config.yaml
hidden_size: 192
n_experts: 6
hidden_act: "swiglu"
normalize_top_k: false
routed_scale: 1.0
balance_loss: 0.0113
init_std_router: 0.00778
norm_eps: 1e-06
tie_word_embeddings: false
learning_rate: 0.00317
beta1: 0.95
max_grad_norm: 2.0
max_seq_len: 256
max_steps: 5809
Below are experts of layer 6 (counted from 0) of a mixture-of-experts language model. Rows are named router (the router's row for the expert), gate (a neuron's input weights, with its number), up (a neuron's input weights, with its number), down (a neuron's output weights, with its number) and show model dimensions 0-191. Each number is 500 + 25 x the weight over its row's rms, rounded and kept within 0 to 999. Numbers have three digits each.
Before each expert's rows: "raises" lists some tokens whose logits its average output raises strongly, later layers aside. This comes from a sample of Wikipedia text that the model never trained on.

# expert 0
raises: " ", " the", " and", " in"
router:522520504499509495503541510496515506535442464524454500460491492502503498517487511514504465519501456486498499493495522468535492480519523524526509513522509534441494466467509450467544522512504501469499473525492534506538492487485494534521494510545488486479538478502475538511486435439489464512516470505518496514526482525527535479540516497514469524453515465547490489549472543496482449506473478505487505528510498516521458512491516488471494478453508507487498492512458471465488490550509493483513509490467517502490453552515544510523486484460507510505495525506497449528464515529518513510
gate1:489559452494501523524507514509509478504512523489482528518493489524539514493502516502488488513485458498524489493497490501470484513539525501452473530473505522468505483495515528500501528501448507487480463499520517494456545488530462497478496505488512498508448515504475548506444510494533475509515527492542543504449502459515488516511492506495522483498520498495482501550522483486520455573469483517501526515498505506451544491537499484566494504480478506492481496531516533512496503528540529484525511502533505421482489516496503501531522473562476557524513462492516534489506505507503454470
up1:518532490459486470536516494519514463482513462515506516441504504535503494513495516503517508509499519533510490455554541503467486473516539511527490495498453560478488509483525488546508493488481470512510508473485462508487486484516499455501505496514490517499484513457487531494502487524495470474499516484494500478504466478497477524484504530493519525496497540505520498531510479461498533574478519491538552512516490476432514520532510532532539490500510486472435498512471505471454512472521540492516427514548512531462444513484480495479498462525526524479500482498527509514481514507494479485
down1:477483529517475514479532509503549496511468518462548498522489516465535519509521566471485457434562443486507462478481484474512490488516482528491503506464520565539474505497496516518543524511526569473476466513467518495503506495481504509484475511560490536510495508518500500488469501478516505508457481506501534495512515509499495513497493459475565528530518544507494481466513519566499450494508507477491470524528439515518477523489492512482523517530504471497507475523522510532489509497507503477474503522490522490517518517462532490507510528476494479520494504510491498481499470491523520464

# expert 3
raises: "s", "-", " and", " |", ",", "d"
router:542466468534546486519513509500480497479488517489463475527458484497470500529521490492508497479472500476539498472501508514488490481481534464491505521486494505480529518549457529522513505517542516453509517522513493480518495550490496476469473459538504505512530506530505502480531454530541487478523512477551521484530480527499479500530510499505448477456492485559511515459461496496523451546505496484485524533515510518522514498454507478463515510516531532483495518492502580471480486506483542504518476500480492507491441518505511495464491463491456484490534503482509457472508527478535518517
gate1:493508475496501483473527516461518487490496499488486485521486527517460465489524471526548493518526520545513477504508539529521475498482526520521483490494503500509495478540469530485470482503477471469503482517457491484505495498438500534491509553498560526550512539517498480509495484543513481490541515506484504503525520512499475467520458493520522514495480514465512510472543480480527529490498501510552509517514510533509502479494487472522511495501513509520475514523520492487491529455492484525469526479462515517535422514501497450453484532461509514583468495493521507504519538453526550532
up1:506538472520473463532447499498477505507538500499545536501466545512496475488528491478480530494531515482526483502490525524457500488482509550522497438487488487546512460504507483536529469448510496502461465500458486462472476523468512483509518551523562463547482513507488458519523482513496492486523487511508514471544518512508508478506474511483517463455480523525541473507505507505492489519501507509522468518484503518468499471486517470535504495468497508526487500467498527437477497490472523492488485486496495516498468508504507536500472497458489502513501475528525522474515503414523540529
down1:457532517517500487451509520502518486480520481555464454501514502517488507515487423462467477470474516510473473517524507467499482504486508524538495523505492515512492500502476457484500485506461492479534504538486547535509521449494482514475470486508524552504530506502502519506513492477509496529492493550522476499479499482535490526534521547503521534513531530486499529434508472509491501517491485506465543470484523533498446515505486519476506467537536513469512507524524477517541457464526500471492534522522498525552485529504479488498504503491468464538517538538489484519499467479498457508

# expert 4
raises: "-", ".", " and", ",", "s", " |"
router:483445503550524492494538514485490468494501475530468508502479489494486502509505501544472502464529522520519519460486459539497520503510540486480499514467486485473533507517462570495503515489489499466524541501523485512479506554522499497482498460516463474481514506541469501461458439515492499496495499476477512494499457556524499496495537545541479478490519442518527500447485482501527467533487496513496493531484488522546475487474517500488520519467512541471516498514465494469508501500492490493498457511484490515488508506535498495503474504492499544459546477454513497455470550497529540502
gate1:529517505541506470500527464448479472516461515528490499490448513501510530500499471509539519495472522509474449477486490489511528514501514484424517510503497483468444460518503512509522521489489503493515546446508469493455513512484490501508460504494485500558494478531493521487531509489517494469528548492465549532495497475518484484500513493500459515488502477491548482511495452538523533476505530478489489530465498468523498542489490471491489460464506487489487532504490512493534512495491471555464496562513501488489500481530471492489447503477479480492515522493451460524450487496519512480
up1:439455489487528494497521497484484540509509456463512505499517504468496485475462483468508495470536527499502488521498505484504445497502471521553494488496474494500522517525527507492543504477523494551520488500505528480512514510549495497472550496512497462481455489479538470498486490497559487514445537500476500483512499535495488548489464482469521512534523531462503528480548469456514532494486469516517519506535514526513502483494461508519490472501542497500480502492501454499482513486515534483514502446529520488487466509443561480461493493549481520500505484528511542472531491474473523513
down1:514506500494472523524514500484494508481491537499487489519515491486468498541478541444508484438537524545521487493504481509496469458543495534525521517475495485439469506517436526474500486496451537462485507537484461514498477524491512481502502497521466507437468452498498502507484516509457523451492514531524481505484544489447446499478487513488511493481458490519516491509541521490518528477527507503529526526511543462508508507512511495489473451501507486498500465485472473524510477480509517507505543514483485526493454512537527517484496536492496510482502525517486471468578500475493488487